Experts of a small language model: 68.5M parameters, 160 experts in each of 17 layers.
Below are experts of layer 6 (counted from 0) of a mixture-of-experts language model. Rows are named router (the router's row for the expert), up (a neuron's input weights, with its number) and show model dimensions 112-223. Each number is 128 + 32 x the weight over its row's rms, rounded and kept within 0 to 255. Numbers have three digits each.
Before each expert's rows: a language model's description of what the expert responds to. This comes from a sample of Wikipedia text that the model never trained on.

# expert 11
Final or inner digits of years in sports seasons, elections and tables, such as 202 followed by 5, or 201 followed by 9.
router:128096109131160152101089115106073155109088145098165112134170129086111143084198132177154140116063083134144194118113095127101105159112164125070193136130132120111124086117163115150103157126175198160126161128165130115179099129171056142114101105121140135113129106142077109175122158190091169157170130115165138086145114087123166157126117165126
up0:144142166204164112189183096088103103102124168141154087116156161155150120100169129161129141188048152137173107111155140072112152134124068103099126163098096122183170080076160140122122130173138140194107119123126182121127107066122136145149172080125110110102079100106184121116162146125171126177133090151129077101131061115118134160122105156117
up1:177106174112105138091124128093148115141092083079130105115056122106157143128109112123136084152137089145205155124117123077152153105132116154112126120112129139174136155121133231084152122079143132072134114128130108136154171100103166125110126109147121109124175139129178124119120118116091177113118108148073124124137173093164085171152142139137
up2:205141179168114067189151135114106152152147159175081152126114096146100124137173102125135107088136190142029141110122091129114146153136074124129122128155228110130087032084162129110194119145095115127114122190116108145118164151096153146124096142115129060159108158136176113098123117146097044124174106121120102156084141166096129170118092131128
up3:123149144223131106119121121070156132146138133083157099145169158148106113151155147197120123179140201117056172112077080142160139154127131158127150098138081126138158097112134114138132174125121109146111075126149163144135167114131120117141133114089155156138107099110188180091092196071134135116168091126131100139068126143121122124137113121134

# expert 6
Plural nouns and agent suffixes naming groups of people or things, after of/and/for: members, students, govern-ors, council-ors, Places.
router:151104170120137101140125107133083166067086157163151096185140109142143093100185063119153097127144156107081110109125094098133153131170074083151178155158069159093108116069150176126166172120117092171099135109139164191165122159139054107090118079070110124082100112079108065133146137091129086122093110103137125102095108130116087103180171164085
up0:071095121127120093101122129143130112185097139181101108114124118175100155102164140108063161131073145110193113130162136081107207074122133129132150143139134108127167169091137124157131124099154107118159144129156189131133107101148064132107128148133104154120178140105139159140116153139093107114139152139188120074243084173087083149110129154123
up1:101089098081135129198073182139106116160197142138111210104075143115140112111118156115130092095109051116171127126140182128125125132122061111154123120117148088150176063118136138134118141143110153173183138126161123128126106159141063126093150119122167104164152121154157093132163127175135162150179166115127109142203197105147218114183126107117
up2:145139189111103149120115127078122109087095154127149117098132150136115135128125078107076106120136120135162146034095122126121101119053145208121103154160146106158077126160067121136126107181177195113132145162121120138134097185168127121112125159167120144118103085145116075102134128198094164145134141116149136145176117075187164144093128155149
up3:126113131093079190154148141144124110152127133141123132105140036149180139113118161101095046095126107144133170113178090085134115157120143136136099133152172129102141134149136118144157093152159111060098126168055055102120154140130081083109066156125157179125176164134096118117102100117140145145156197111172070155158141148139187123171138135104

# expert 5
Nouns for people and relatives after the, his or a, such as people, men, father, wife; plus scattered mid-word pieces like ren, man.
router:130127091157152142135153179170154126144111093158132118149155178150127112136137126153158163090121188087127059067083133116119102066162093146122125226147115076175146135101063158116162129129206110104101187159213123083082156139070123144111164096131142144153086122146163150091149140155123162129109070141120153141132158135119117140071160153155
up0:163133115073144133113118146117165147157148136075113102122133097143179109121132172172083133083134139117093142066187137133069069083142159113082108112134183141108131101103136133159107120156150139155186116209151163120139017136122171149082125176136146101044143154101088112167094090103109133165148110128200161118118134120136125161136109175117
up1:137116101064177151124152058137164104088192075156126100149149161157162118123143160076064165148101160086169096162095067166075116097099133139127104139137112155148087117158140173158067134120148134135082122178092152148147198105176085081145154119117141072101065150113132124184057160139086143074142138179093118144105070094149140155183117119085
up2:170132144167167150120151122132182113103093103144094110108111103104160123138166112106082096135139131045178106090139135138116178125148063124158100175095151086139067163159112163180093111099122152210139108137113129134126150081079118141112177179119177141102129161162100202155043105164146107089137171115113164132070116133197104101160136106086
up3:116197132146099187118118164180102135090207129138159084120152107113115166139147140142130091074135143118108149099101132162119117124083087121143182177157159122141053092128183084132169141149127082153093141174094136145108117178175145084113094084115180113171116094106110108153113113131132046191102139105130107111090103128102102167169116111157

# expert 52
Ending pieces of words and surnames after a split, such as -ely, -ly, -able, -ley, e.g. Vesely, Polly, Llywelyn.
router:144146160126097128096153148075101048106118100125131087134136180094102100093124109167099150157144103180058185101114154137195113113119096171110163116082077062109141075175091139115135119129100152104091121090135080121144146163116150103122137089191099103171179087095127123063107147131144118140095152101100146106114135133110151081157134190105
up0:162138112181132123104123101176179129123161138146082174135171130168154152123110187089144174082143105137120111157157133103093111142167092135164168126130090182092164147108126139161065125116076172188111121139144157144124126196144123180139152117095136107149155165172116088127122103057170147147115136168094118117085096134155066122120133131122
up1:124146134137076126143088115096117166111106132183144150163132178185106139152145116104159155086115130110115124164157147114106148168084143077169168133137148123122127144121134114083084158111132142109153143218156125108092128112152131168121224101145164076091159147135166158171140144104131076115155147186093187118119117128144115096112160164117
up2:129199158155118059106143123143069124117174138148075095174103121143117132117198103104208137136152128137150134140115153161076149162116093113146230117213190073119149140055172099149065104131124122085100091144134231116133094157135133170136145143112149125098115131112098106181135115101111095133128121098093164088114156160145084105112152126138
up3:091214119116121126135130058085097086068227156158099148117132198187174148145075100101190141133152151087154097190151110180082133171174178128135121137127189095118080088075181173126101105147130094106171113172162131119146153084095098175060029142145140119116152140104139159133089094116127113119142141148124083097121149128068055131116154148109

# expert 10
Digits, dashes and commas inside sports score tables, win–loss records, tennis set scores and dates, e.g. 8–7, 25–14–5, 62,905.
router:147099123196123165085093096127098179119164170104134180130085114108147149132158130148151195160091155138173141145098109150105151152087164115148136125099077131113178166083131137108123111086115181146134174197147178145178113126235137210090121112114132114120169138097086143086141123122145114130128134073097168158155092114156111146137181138104
up0:121192122171096165118133177140096117078218128234158201184093212129123042108111113120090165148141142125122037168167146133095151113091095155159099097118112148079126117129133172142080110111114065183096126112115132126141103122145085104086135075098153147171182120154148127106085184125163090135070142143143116107152110136162143185075111126183
up1:173142144133134112140152158201058097127130126155156182089098170096092108148090140093129151117176096077150145142163125100141075132103146089164114150101204163059050092122094091129107127151135150176101122094141083093107136138105108128187137106134129116112105131116057114179084132144181114189121088147121182148093155151144136113141159127128
up2:070118118150111163109180100168098062125141126126153124161120153086085125116171118065156130184104119167105194146149142123103109066116080133112113148120114082110100140162125171118091125125147148090106124112140135132136113121152087117106090134144088174194169106149102127140115179179094084158111138081125134116111098133159100078170079151138
up3:071145192140135097157148085118103157162134158125123200109100106124158117112078074113118136105091135079130146087122122085223152134158134130110125139095078093137145136087131120145143122153119208160095090138169113116150105124129119085178110122118141165090124124152125103096127103130146105146133156104157101125165042136104130074102141123050

# expert 15
The word from after verbs of removal, origin or prevention (omitted from, stop from), plus between, both, either, born.
router:124115132128146093127114113120127170149126126140126107184167140139156104126077145113167107107137092108115132153083146145115189109154138135114114143104168185189138164138137154089163129109142171080159145158133057124122141155169145140134192100125150055075152139131165165175131137157093171148069127176137137103127115152184142109136137154139
up0:144114134167099150156103165088125093094149084062106083102117149135143200113154177135131120130101222136143133133182118180122120160185163097132133097131236093104083134089125146195142111144120119132099056094150169151103135099136105127140157123117118104087111137105143123119092065155146164106167148162026144143184104129136152125141137124168
up1:079110191146056131160094112113130140139130165116081102035133128115106104111142104176102066142131153153176164157133167169193102104085078104147196141183061140155133109092085108167121117116161138140102103120104183148149082145126119116110125085133113155106165119121151135076100107147161138070132085132150150122114104119142110150148135119128
up2:151090127093157118131131138096112108108105171081149117178094149124142064099111102129141095155109112156156095101181127136168152154164160143128079169092123106091168105118129102105168128130123200103162086119130143086164159214113129094168100170112131131092085133106070080122159147071102132126120158119154132140132059116132120132195131145176
up3:088111078119109134162171132086147091142129178079144097175089116095129155129111036141126154105101116173056143188111141136146114165112153087085091088123067142149130154181117203137112113127125160149159089149118137135129181159111112097082140114135129141154126142213142155128157129124084115112178114138156115130105121106100212135141160144136

# expert 50
Temporal and relational words like before, until, during, under, In, On, and military or political titles like Lt, officer, Minister.
router:092132081136081099125166083127114088174096135093111103123153176116085082156149083108122151124086151133119137108071137158126123142133077101148127105131105138156141188187124178140103098142116166159186122133136121122157084111111184150146103113149160107110101193217122175158147116082096103159169115152138169155109152087126119107166098124150
up0:136101143133097157160106110134159112127219096094096155169146108131109072135118118129122144061137119129166117135099143143144141128127090137124124095161161134088098134121147113101156151152136082068160168174118151148142066074136146107131100164128145145017163110135143132131196109117127103169115128147120158137065035124122181211122115165089
up1:146120105146120099195104093178104143130060105069081148122111090113090114108143166139120108099104118112166155178067190078116147139151153099116147122137120102155099120150109125149180153116132171119150096118073064113146181138100142129158149091160137144095161134110142126102114182139136170133170109129150084150093119148172111142089144090117
up2:166173063128142103043155140182212127078148171142145087163097110114095138134136168117111112108118114126103123108056214132126089109114226089103145060099167127207168148125199118145090133103127143160153166126109124120150064114142150121103145074131157175166106096152113104138109174182070079100110074190083174128086115096157118177132133125159
up3:177096123101093132122156140170154138018111136101153128116177161129057104112148161122139178146081086074162117092092135120116111177160125118149090165127163081085100140100137136178090095126056209179061110107140117110097073064120105097136112130152152140176087122136037125160095111136079124133157110109144170123123150113130084140157126140085

# expert 30
Lone capital letters starting acronyms, codes or names, often after the or a table bar: GX, C-chain, HUMINT, E-6A.
router:092104088182150110140157138152126110160088121140121116093088140076086135167057142123117129168103099135120125128095163144117124141157154056137138115076204181155103159159108141201158125128142091155112106102161142140124132164134138107086092152209096085127134142149095109120146135153103080125106165097157187082172184122112137121035157120100
up0:150071121143126134098127124086085120144093125078141020115167098159123143125141081196099053102115184192130148148160124152156130147147140148113144117149155221162068144091118104132199175165139188100108139129105144148106096103141169140133119130161150051107113111046132163124166090104117186130100126066097135117124133116138141112154098092147
up1:209179091158120082138143140116132166151161093111107097189130171158133117116138126151148129133093128125115123077090063123137151151104171138118103132138132119167148033065110154088102169147143152163153123124163153126138057084054167111115136131140170147177121132107092084078149119105106126117145079128104100102166093120165112049187148137127
up2:177118155114158140096117106108168142112148148086213201119186125179098160118150146146124121073113059131109176139161165130165120155138194171097134121095132114110169173130137106167169120146147190114117142140107124101097137061129164134123133101165118134149169116095072175143114077171135171122164109123093147118135190102133104145148127122109
up3:156157053122140102156134085075117201139137066109147147096136193151153143117170202103143153136103159131093114161138177106132196125118135144151187067134096156135184129085141092142090124100137105169081173145152194100075159134180090162158108096121130118104114125159209120127171168090171116105041101087123065112191146149135114203145137147080

# expert 12
Single digits inside four-digit years and other numbers, especially in dates and taxonomic author citations, e.g. 18-9-6, 192-0, 199-2.
router:140049115105131163076087152088073148206072095077152144163169128121145107167138112153120119141180135138092160149152106165149114120120122178106199117077111143108084117116114086119089156114116167135190076120146176127155074170118151113099094138138085148087164101114078129155147075136105097160178107053133091087132159097076135111090127076114
up0:097111097123163105148075169123100140163168091086086133059190088097081076135190178169178138175112114094157142112117109102162107120146129118127127220102147096097119071130147099160119133164105073195091071173129165110143064100159155142178151118147154222082141109099129133124161132142132150183146146113126087135198098149108153203113158112069
up1:113105132131149117138146130073164174138118108077113159093079087101109137126120093186184146122165118094152153175126137157121150109143140132136103097127090109123091083130145103180120125107117062180069098092111186135114098127109118157161095112130128148061153114110142126092131043113148100141178158116042130135113148131121159108189131041053
up2:111108134139071151173156174093124119117122152074187150173084157085106119127155078111174126103161192136103123122128127128089125141124067116064117055114099151165141118139102158166151135139141203135134102079101179120145103126167119088141145067111139144143162108102126099145119141141132070169129152167152176114134075130174142082158113155123
up3:117141141084131124170100174162160125129122134094167153131204121152112116115118180123135129126134072148098157155098134118137121077093192130122096110144104122048165123158175074154197092162089149122123102038106150147122169151181126167113077185159128166122178097114097050117146098127147146117118113133062122098135205129115152159127116091111

# expert 33
Verbs of saying, judging or acting after a subject, often followed by that: said, stated, argued, believed, wrote, decided.
router:159118069126085139193133153129126138166159094193122179140135085102113078149139158167107174143115109084120174084118120126201131151110098133160151158132118111147126156151107115154126172069139144151141131125061101068131134125080144112144090099082151090126108110077089118098137143124139159093156104151148076088094102113109071111113141118181
up0:088219178136094152112122133116195208113063136129086129164088146116103135099107145102090129086140152112112095130104137121161125156183139139101161134146111132103114148106129189145157115124132103130077177145121127185123110146127119204171087183156096076112136201174145150056191126082125142070150031121162102143187158122085132186075120173132
up1:132145146135091171149107140141148193153150063080144206171148122142072151110169136089114110143132121114123105198136091125117163152118105092118170182151192087155141125132126119159111125119131133119117111122039216141145071139145152134100163142110182106088221099147116110136110147088133115128132096157102107123084106103109082116169135101159
up2:125118132094176152128122183079141097117159093196159083139171129177127089134164163116115139163108149186128205162103175142116083132052137175141123096141119120162164150084114103108126168124104118131133095117101129121189122149092118133100187127085117122180118105179137120163134124162125081142183114118109094121134126148116173117161136085172
up3:094100136169152146143159150079124199166113131160108118090194223125044141139139160133117135119156120116109093145105112171116134089196058127081090130124134117182164110091123089085079131121128108142151090139165142151117125110095096163102132075112131099175033126138139120077222108161179125161108104188122123120107129122116168120136129180116

# expert 2
Short cells in wiki tables, especially football squad positions and country codes (DF, MF, ENG), column headers like Title, Votes, Apps.
router:110156112153153126112100118089127135116109143199133207135127170169101084131132077138122145074158179087078166119112111080104112123112088108104094146070084126089084152101109131149112129093126133132140125148144181081159163132102132135168194148178119127137126130195106103065133146106190147054117154181130193136110106106165174185151182127102
up0:169086221091131122065082096222116158115081103084040118151120146135118062110152115095154063134158111127134139165142130114105133176147103170117135145107102124106136158129122125161148126156161213078105123128114139104147104138146124142120132192137118055123140100126081116093183155102054120152161106171099098120133175159114169125135093168098
up1:138097082081111146131085113201144124127131021103130138161200146130132141124110125086188115104124164091071112130048119170142154047163156126125117162118142043098111191096100087096092143126132122166149128155136121129109122094113152165161117155135126116137165144152117122153140098136145094153138097127068083149085165094089119065162138113119
up2:123122092122145127076122164184081167121120135121085145142152148102159201112124099088118129143137089082130183111112121097081076104128133067110058105086174083134080124161145137137124130131097143208146117148145134118170137142131145151135092110149119140136171148202086148152162148109132046140163050108126147154145121133093139121139108092066
up3:162157178162143083119128157161128119148152124086113154177076057111135139112080144152127095130139160122160120160117175120174155156141132146130114132119133116047130161139115089063095104157145105162080101123123137121092046157152130115125174138103131091120128138115141132113176151161141129112042164058101167144170114101173125149133151092045

# expert 51
Prepositions in, by, under, during, through, after opening phrases, often after a comma or sentence start: by the end, On 30 September.
router:124098176150187170081124139120108136074117061120080127150075147110162151090121169110132128130109126070179136185128123181146152142120133110136126118122121142167053165116136133112093110096109130111084138094156097167168142059116128117132169076130169045133128115152177120074108138161135179158136123090110199154097173131169125139148148137137
up0:125123097156158081142129127087153161171149156141113084113115149143106158115177105138128115112126128149139144125162175100119102151132123111080111088100156147103159158126147083174099146138108088097110120105108143134130156042106058109119058127166138108176196114086091174119158130144146158155149188122210152105137131110044081153138127163146
up1:073100109174117127140123177044116101161043152125107149107170113129169092124105134175042114122145141095111154141191156145143104125100161174101103106103149151110127148154140110088165122129132104070216110141121117161143114156126157121114098099151133144183132095180126112149163095119130114159077095123170149147140050091176104118128117116118
up2:093123149146093134090101100122097184120185160104173137065132093104196120131147202103146147139119101139145090114144134125101125120117145182126125132143132207141069109203152132122101130139126170049065176118118138079169198129184102103126155171125124155103130098098113118158109146123127201147100163106117146109077192146156135156162146168140
up3:137114104094149122114136088134107117118122245216134087180132103123129105134115055118124090136127114142121061126133179105115150097111176140113106128157120101143166145135148115090145144114133121129124154123093096137137093234133109148141079138169124139179123134117120150114105184133123122056130091127142122137167096110148137094089129179138

# expert 28
Single capital letters or first pieces of foreign personal and club names after a space, e.g. G in Guez, Zh, Kim My-e-ong.
router:096088143151150188114143117072151178135089159130180145125146091159151140132073134085108138142115109152198150131121154129132169093120148123110090052094113094149094180139158093197165105124100098120114093106141123158107173107114161140089175158137110134209142176091094126094071099174133114111101138136098191127116168112127187136090160113059
up0:160178099117078150155115147219132177116127178085095179140088134125070120119128063109097145127132153140137047127153096073087078120148191071125162139113139116131138124148112146145151109109116103121085204186137136138128111109228110165098124091143140049076125121188144136112152123165110105099150143184159169162113151128106149123143117157159
up1:099067133067212159151121144109163148140101142082083194126044124114086129107125109153188100142098081129097127099147190077094100087162141086125124114139112089091108128160137088115049083118112104123094140109104136151116096103130131125145164102143133135113164127117135080102142157166124105093022147109098119155154193100113155136133115085121
up2:070129185080101158110082081111140164130166091101161171082118096164110148113116106121143162176141102120138195179109120182149160106139142136109082137073118143147085194185160114128090114126138110134164142124113128143095123126128136111172114129140075079095098124163156146070160095109144126133113079144124130147139142095108126130155039114178
up3:114169198095149098077115159175099109122185146125140203097113132129124120130139158161100114118118113151156101162133115119135151109131174092124107135116051153086071150168122146161154133134150127098099123143132096099144224106095110106119175169163126119127162125137173117060079109135172099175108155092116120132088149107113137107093100054208

# expert 43
Hyphens and hyphen-led word pieces in compounds, e.g. solo-piano, bait-and-switch, Winnie-the-Pooh, plus prefixes such as sub, re, and the word video.
router:064116140131123105118155121166135149080075165127159143142126112109126168144092129111122071189116095184107116201068141134140128136156102111126160146175146163142086145076122147152124123158179140141096077135175095112124156094143189083148183109101085141095062150134161106176167097172134127132123118138111102128130119089124152131098162058178
up0:129110091140130090175099135150139204095137029192126139077078120158184080127173153085122150107116156124150183152137120128103150048163137151109153139105151099060187137106146125168122129108092117150044156121134132146128130139158124132115108082063177102152155077104134109170164156125152062118122129123103115140142159164137140183128107146108
up1:116169103094090157138124216130064090069158081166127128112077129153136153111119106088190148120127115115125191144196099154170113118163142087120160088108137197153163132108141130098123114128125165135092095132128156135143151146119101126153142119124124133056094101169135092160154182144131139149110102167127091112169182150114139126113131147158
up2:071120099130093118158137147079140095114164104146135193146125099092098157146179062138138107164119119143170184069152176175087109092163070196140126120125148133074080155135103173133135120132137138100106041087138108161144174147137118108146085173121095067116093161087100092165140160151143102139155131076133122109149121117032154133127149166216
up3:169141112119151118131128183163104124087116098114098135095140141158124148145204087184162078098103075119177117139076117119153149060155163124151145144148182113126160113194167117043096105143133121150160102112132114151131073058172134101083139081133151132114136128135143166138115097119109099165135221113126094128145099128096104103148145166132

# expert 41
Early pieces of uncommon or foreign names and words, such as ap in Welsh names, mid, under, ph, mostly in biographies.
router:144101106088123127163096162100173035155130110056102123160157125148142139133180107151082100074097142072177132129091135141143131090151077109195071145084061141145101127193103114109135108105143111114097134128110078182194114068114155112127139151152118156152136123142162130114114119156133133124166113116201173113186112123108091135102081140171
up0:180105122064181125149175144146149113124131080116127132138090085137158141110108078155132130122103075068155165132181172145076141116141105154123093130153133110085148164101139105128095110129153150105156111103118115108163129116157127147179065144130109193117046116101085077136076167159146191127124215063097142073151123141179105101125157082065
up1:117110123170128129146185181095110164156119106149163181125153122124159106129201147136107159122055130163138114128155124137110042108109066120106133124169172128088164124035114136123173118140122113180193082100133073107162149121109171133116168144087125103132181164117167124089135154147146100159141111095131117075111159112139153067160150123069
up2:123097088125100122104155141158091121106064100150134155154122117083090165122127122148116159134137161100093143175148156083062153108138157081137172205079148127121147094164134094121162111140170137095230084111103152134145157172109179133130093146113105124108151164101087127079149073186144153091098146116146119153105112118145140109110171092144
up3:192132118119168138132089131163131183055116095098128226114139110146100127106165170119075117110166094119132119161118112082099120087167083175141171159167129142124070172129190123184199126101104109163141122166145101152097190175170144094102126112140166076164144082137096127155196075142137099138108180102173123140108114179071167100114118115111

# expert 16
Nouns ending place names or census phrases, such as House, Street, Church, station, "families living", plus election-table candidate entries.
router:179146129120097113154100111092149193099128128133153092126148087151108139164108189131113119156107112140146159050115078163152182155145215113107123105146122156182174135099139124093164126175126107138103118155127136100121147128134127106135172087087118059143151146125165123063133111122132118145149121131140085138130161088111220099124084153093
up0:124147085160163142129144125132144157128134057164084161125089170114100196149077114064131132176078162122138178136124140111114161128141133118159073097171156086118138122191150107063085122128140115156126151092137176122114070102173043175125112082131174183139144129093108128167087120134175160087191121131153115117080116123137123111126160116097
up1:230142128149150106144104092086121164114050058151164128151167118125091128161092174101098149104102120075129162168137097137116174110116129131198095125142142127116111118157128107179104127153098114105049170158145118122057126110095118135165064096127162138120161082196117160159151116118127136094119093186100138120145106134188115153102088060148
up2:159149179109131126089126099144127059109133118071108125157067091164060127137092174135125128141136144106165130070078136098097134138167082076065126189160066109089073117149132096163113108167158202086082095151076149140141088126111131148126115103183142113147127092109121090183059115097142138192161073166197142131143182111079175132124084118154
up3:138125140100146114081131129086154145175204094173143152088126131145144114115114145173115109149113087109112105161154143155076074095154151131102154157092107148143135109141147143168115149167075121147113114143107151141129187138106110063152163118147128142124182116129128126144183130090134155117154147181134132115181170116091128199094136151130

# expert 38
Adverbs and transitions like well, recently (after most), previously, However, plus table separator rows and headings like Early life, Career.
router:150109139119173137109169101196064126114094094165109069114123127129105135150118148108168178207059131129128093187114115160108153165172065112125118124083088162098127125123141124194127130124139177147124162117142133206061114127106150167130102146143128101112168132111123091177090084106090144077121125125113176126207168136125140128082160177176
up0:140169179150134143093141114169179151039237170120114165151135142157107122128086096133139161102053181150081116146082193136122070159127111148120106111091122176103138112122100154095063113133116157144194145147161116106150180121128143096163114079096128121093179139100130126154092148144168146129101107196104153128105120138193139075116151112188
up1:150138118126153096169111075142080142085149082117143174104189096130179151131184165151160099082140177123103141138185121130109090090165085088125146147119181058102068052072147121146128165125123089170127082104134143161161141157091171171127094138080166099126179109072068090099134144123122144153148084123165135096092110138151071148141102178129
up2:162057145126093136139142078116137122135105148049132104057111162124134156123162091114105067081098158118165113149159165111097089089149115091104112112167174149077131167097097154156173111126189190179118142076121138095166144046176126133139111126130120111117157170112111133119099069097122157114122141111118136098114117145145123149120110092104
up3:109123115160153144168111104095161151151157070132167182191110141187076135114126059102110138138079066137207124164108185150138109118110120146149126143115143143185119116106165109173069112092105155149121086181102208130136156080198147128118132125120118056151156111183152090093148018110056131151149145108156104141130106129124142125137139146125

# expert 29
Trailing digits of decimals and coordinates in tables and infoboxes, plus units like °N, ″W, sq mi, lb, million.
router:136146138131108156104127144191120149162134081164160178084111145112077127107113179146136145096182115116173138073142100184062104118101070099131122167067198121129099076178152093090069099129128142178142109171148196102121108144144125126139186125152123132102165138156127114165136140122182121111124144123141112136083104169074156123150144092069
up0:092168120121129151122126178054127064136102104137113157183168150112054153131111119086059122134148122130080150067079089081148092154153158212116071144141099124107104111156069193154107094163106122100122193122112143116133147103137097117124134146129111112134125131120130232121137136124140147150068108183163136121084153127097146170097106127110
up1:121146066134130156169137072192135152119197141127140127130074068130160120115082089110072114135126091030107092148133108094088096172112122047102135161145172098048093123091118115138142098156112151119101105169115152134138142139111133097163105127143138076113177113116128120119178149103113142176099113117177169167057135170091190125168093136073
up2:145165137165150115182127062112099152152158095088106099180124145130110194132115131149082088153170134126020134122141147114135120138129169139154108147140067101154142084213111101105120124137107148104165098100133088100123125128081135140140114144168109124133166161147112147155236152094070062172139136137128116085150139120140100133121158101137
up3:135167195183130118128139143121167165125202111047126122173151160128096071142061136123120176162116197118132116104163139148162169085103146120153088110106086172066083142166081108125175128161120163152073019132113125111139157156133091125179100156138114179114158136145118104093111143093182104132120156154091115127167110118097183168061169163132

# expert 8
Common words in article openings and biographies: the, his, possessive 's, known in "also known as", born, "best known for".
router:135123161170118119098106186143136185102106117095127124058113068126150074094091057126141151100106157126126105132142148159148129091116127135195124118123115166106141042112116082064144126119162154062079135067141103165153139155095132129104149189108145182111194131092148155167063118189128156109141158086128138099153102142137142145090170153201
up0:144096106074104088153135173171127132143155140111116170084146110147157157121115120098084135093153150172106053129110103136124168178149126146117156143150170104126108128100173163082108141174121096127104177182131083148076130167218077118123177131097092121119107084116121134125109153123040131119173152175090095106103192142142143151100092144104
up1:188195118097064090123148098155085164089128122197096147159097155116097097135157120104112112107078133111078156127176135172128031186070100140140137077143119183113137080159136118115105094148095138141151130118153132128077145152125129115143121121143115107156155150133129122138136131098193079130151134145047142111123081152127151114114105089101
up2:111106161142121117106185093120060130176136115116088052147136114140084052127138072119149159167123125147128128134129117035097119056145152151144133093112117121185171131088118114103076111113134088139162184090109161116098116111106137143131098170134135126132150185133163171140152109121136116142136107166080119108130150134107134128105123136129
up3:127089119149127110094106131168155102172072150078106141092119153147136115128154135184143123141096140136157169162140109159154161097104089159112130110165126096082151099116129098138153135113103137086131171142080154138193138138079125095103182139125157127062155102137084150087136154111096155118118104130115111151109163118130135155119154142102

# expert 34
Passive verbs about buildings and places like built, designed, founded, located after "was", plus coordinates and building nouns in heritage articles.
router:136169093191142138126094132140143142171139162132104135083104172109102128150110151138186134144132190141144060112164118145117131120165107112145167071106148138102078100144058172060145119132174087154100165128104158127149052107142081018145144121115150093069152130110134196126090113116122105124164175105135156127142160091097148129078086114119
up0:140104134119115116107050085174156180070138118114087164198154128131163131105157106154181147110134108123096130107236133125125119126120089148132143091134079114099100096185134158104152091143105135162115141106147116144151128158109100171136126101135125114111152122138139102165208141166124132096125147130224147137090191148116088189111152193126
up1:114167030113115140099117165116159105132135093140125109123095130100163133163140141102111140143137135147197145134202075160142140112122130142150123174120137152098108099084119089135144148100132170081096104088119107113130110127109116129159118146114103065089088165117132103161139090080147142078064108073079134131068149124161127089134134060095
up2:131071116106171174119149089115153116177140119112095137066185158116151114145107143157104145085133091170098115176107116167132082149184174120113109144054124138132119120097112115157139113155139141097148149122086124100167089086111119108179125100151106140071166092082131187109105211209134122138097101179103143142133146072165126096128099112196
up3:091169090118111114097121190037182132165155115116168116139060119130183117113094105190165097120123177133101160136128148139138097088106132165145147100109170064140121125139108119148149101151129083161108093092110109105127112167118144095163124102136097119167076142093147189145122164150140140169123188076127131161123119151122081171150176097099

# expert 14
First word-piece of personal and place names, often mid-list or after "of", such as John, San, King, Dun(loe), Pir(aeus).
router:117110195141152110178162159122110122109154107063136112106118122116116062186096119104174136150119087135127135175118095133127084073115164123097132128098105103099106092146147187180107116183136065134113146115135117139127096085097160124111138168127144139124142183180154103095136105135080066089090138101146168079084123125093116094063104116148
up0:098139152139060111122114170119088167135081087111168100083204071138121124119157073162107114166107091105122176111091160074091169146049152158185111127138114110153123145117148121174173136126143128142166128066113141102100104105181140099147107122125186155136124093150094054114151149145110153137191107151118155158183128119155123117161089165166
up1:165152112107148125073148124091084156094137157134115102096078136117164120111119126115074118129085118143144140160135137154124166092163139122121055118209141037143139120110169149155108105100085073169173042116143154125082109150133109090113133139107153127154123153153144159118199119127121106097143147092104177164086121112133183155143158107094
up2:106071151098063118071107114081172154146109143113156198142176088091123088130171177164110104118103109124183102157138127148124106149071129122159147112177101117176127166177128103094140142117075158122109123131130117116083153187112131165154131160086096067137137099139140146074136137086088154135104121104123140135086178154121140157155140160112
up3:090151145079162081176094125150108095146108196136125167120161199118106157121147133142125146152105117138137123137126112118161122134161075193159144153117115143123166106079079100144141129156143109161135128117120147095105160082131098117163115074094131137155127035118154102154156186145153175145122119232156134116145191176117101130111093168192

# expert 58
Lowercase opening fragments of longer words after an article or verb, e.g. con-ferred, res-idency, re-, ex-, plus the word not.
router:110135083121114109122139110165157092166127148142064125126124082109106136087145123094123086112183156089133104132080081196140127123115102084176196182100137115136111103123131144121149131166174135097051064105182070207144131130104193085144140082124152123070049105148142098134121108140142115130180157120213106154124124121117132076095132131119
up0:108138136138126131147147126139092121124158129078109075098149168127107102134133104158133145116138105142064080094124130149129139177102127116110148140086110147107171085125100167131120126135156196064134110132147184127146185102123156116116136116109191106116101086130162158158122145110092074166112128086128084138106123083087086089144123136104
up1:148062077145134132120122141175167110140143176175134120087114114117122075087136135099179150127143137089076134163127184131126161128121202177163137140104129111074130099088118024160157141149119184123091106132081146080111108137116111087142092100148123164093160114084066087162156162114138161097136099114133184104159198112184142104157120094121
up2:135134128159144146119125151140130150149114167146058157199115115141107118134118162111109103032116144144124092127099123126099137106117091119107161101111080118130108128094138113099048123118150110086114136108168091127164118080116140118135089123101132117126062101130164166172166088147159149154106137255156100150158080097144145085128160119101
up3:134135111117120175157151118115194084142178202118128179116175123113146115118092092096135125124135158128080047140063106152138151156104083157141098112066177081113111105208178150117127102150128132143194141102116130144135151140157131160166126168088139119127169106135094157098158162167144120133161190168120106148143133130085043180078126153149

# expert 13
Common nouns naming a field, medium or institution after a modifier, e.g. television show, railway station, state, law, police.
router:140133120109105110125166107091155140123076124112121113109177073155144116125145151174112075175173153141117124133116095128160133162143176150115210123116148129139107118123078122151195098134101087215129074150085052161108171121131236043135178044130111122167082131174094113098110124101111131129118098094124089177166143115055123105112113139074
up0:101147128161160066095144129105085146103119095110163081175155124146059131131103179246094070115109151124138131069122166092187120141198109125091145075125106135155124097127123112184154154100139141115090091046130129160152089140113132124097156122119171110124104059090113157129134088091102142130086091114103151097116128127127093157120112094147
up1:180121047129146137112126109148144172062171134178149178091143191131141164106157123092139101098114081087113161138129106103133087110108223125085164138106123128098138145091143081101109095122141127098071147121097139130163146131093114063147117095132092141155093137109127145131087138134135158089099127139129096137119160163153113115114146097086
up2:144189150134147124078099139221150137147130131123066134142104087113057160098108162126133104121131172124172052169130107095069126149157127071147132151114116134140214150111111108163130132104154136109104195112078145065110121116112150109106094088126145106144136172145127109118158186098194133114184117173109142142140143127116136104124100145147
up3:103163101172175143118104139178105104129121174109067111116120124112082100146150181105185150135132126094159122181105113120097109117147118140144121140029145118086123147127176109157150122134127105130109068166113166113098170094149120119188157148143097147098103113133143141120165167101173167134114178163141176158085095141114103121091145078040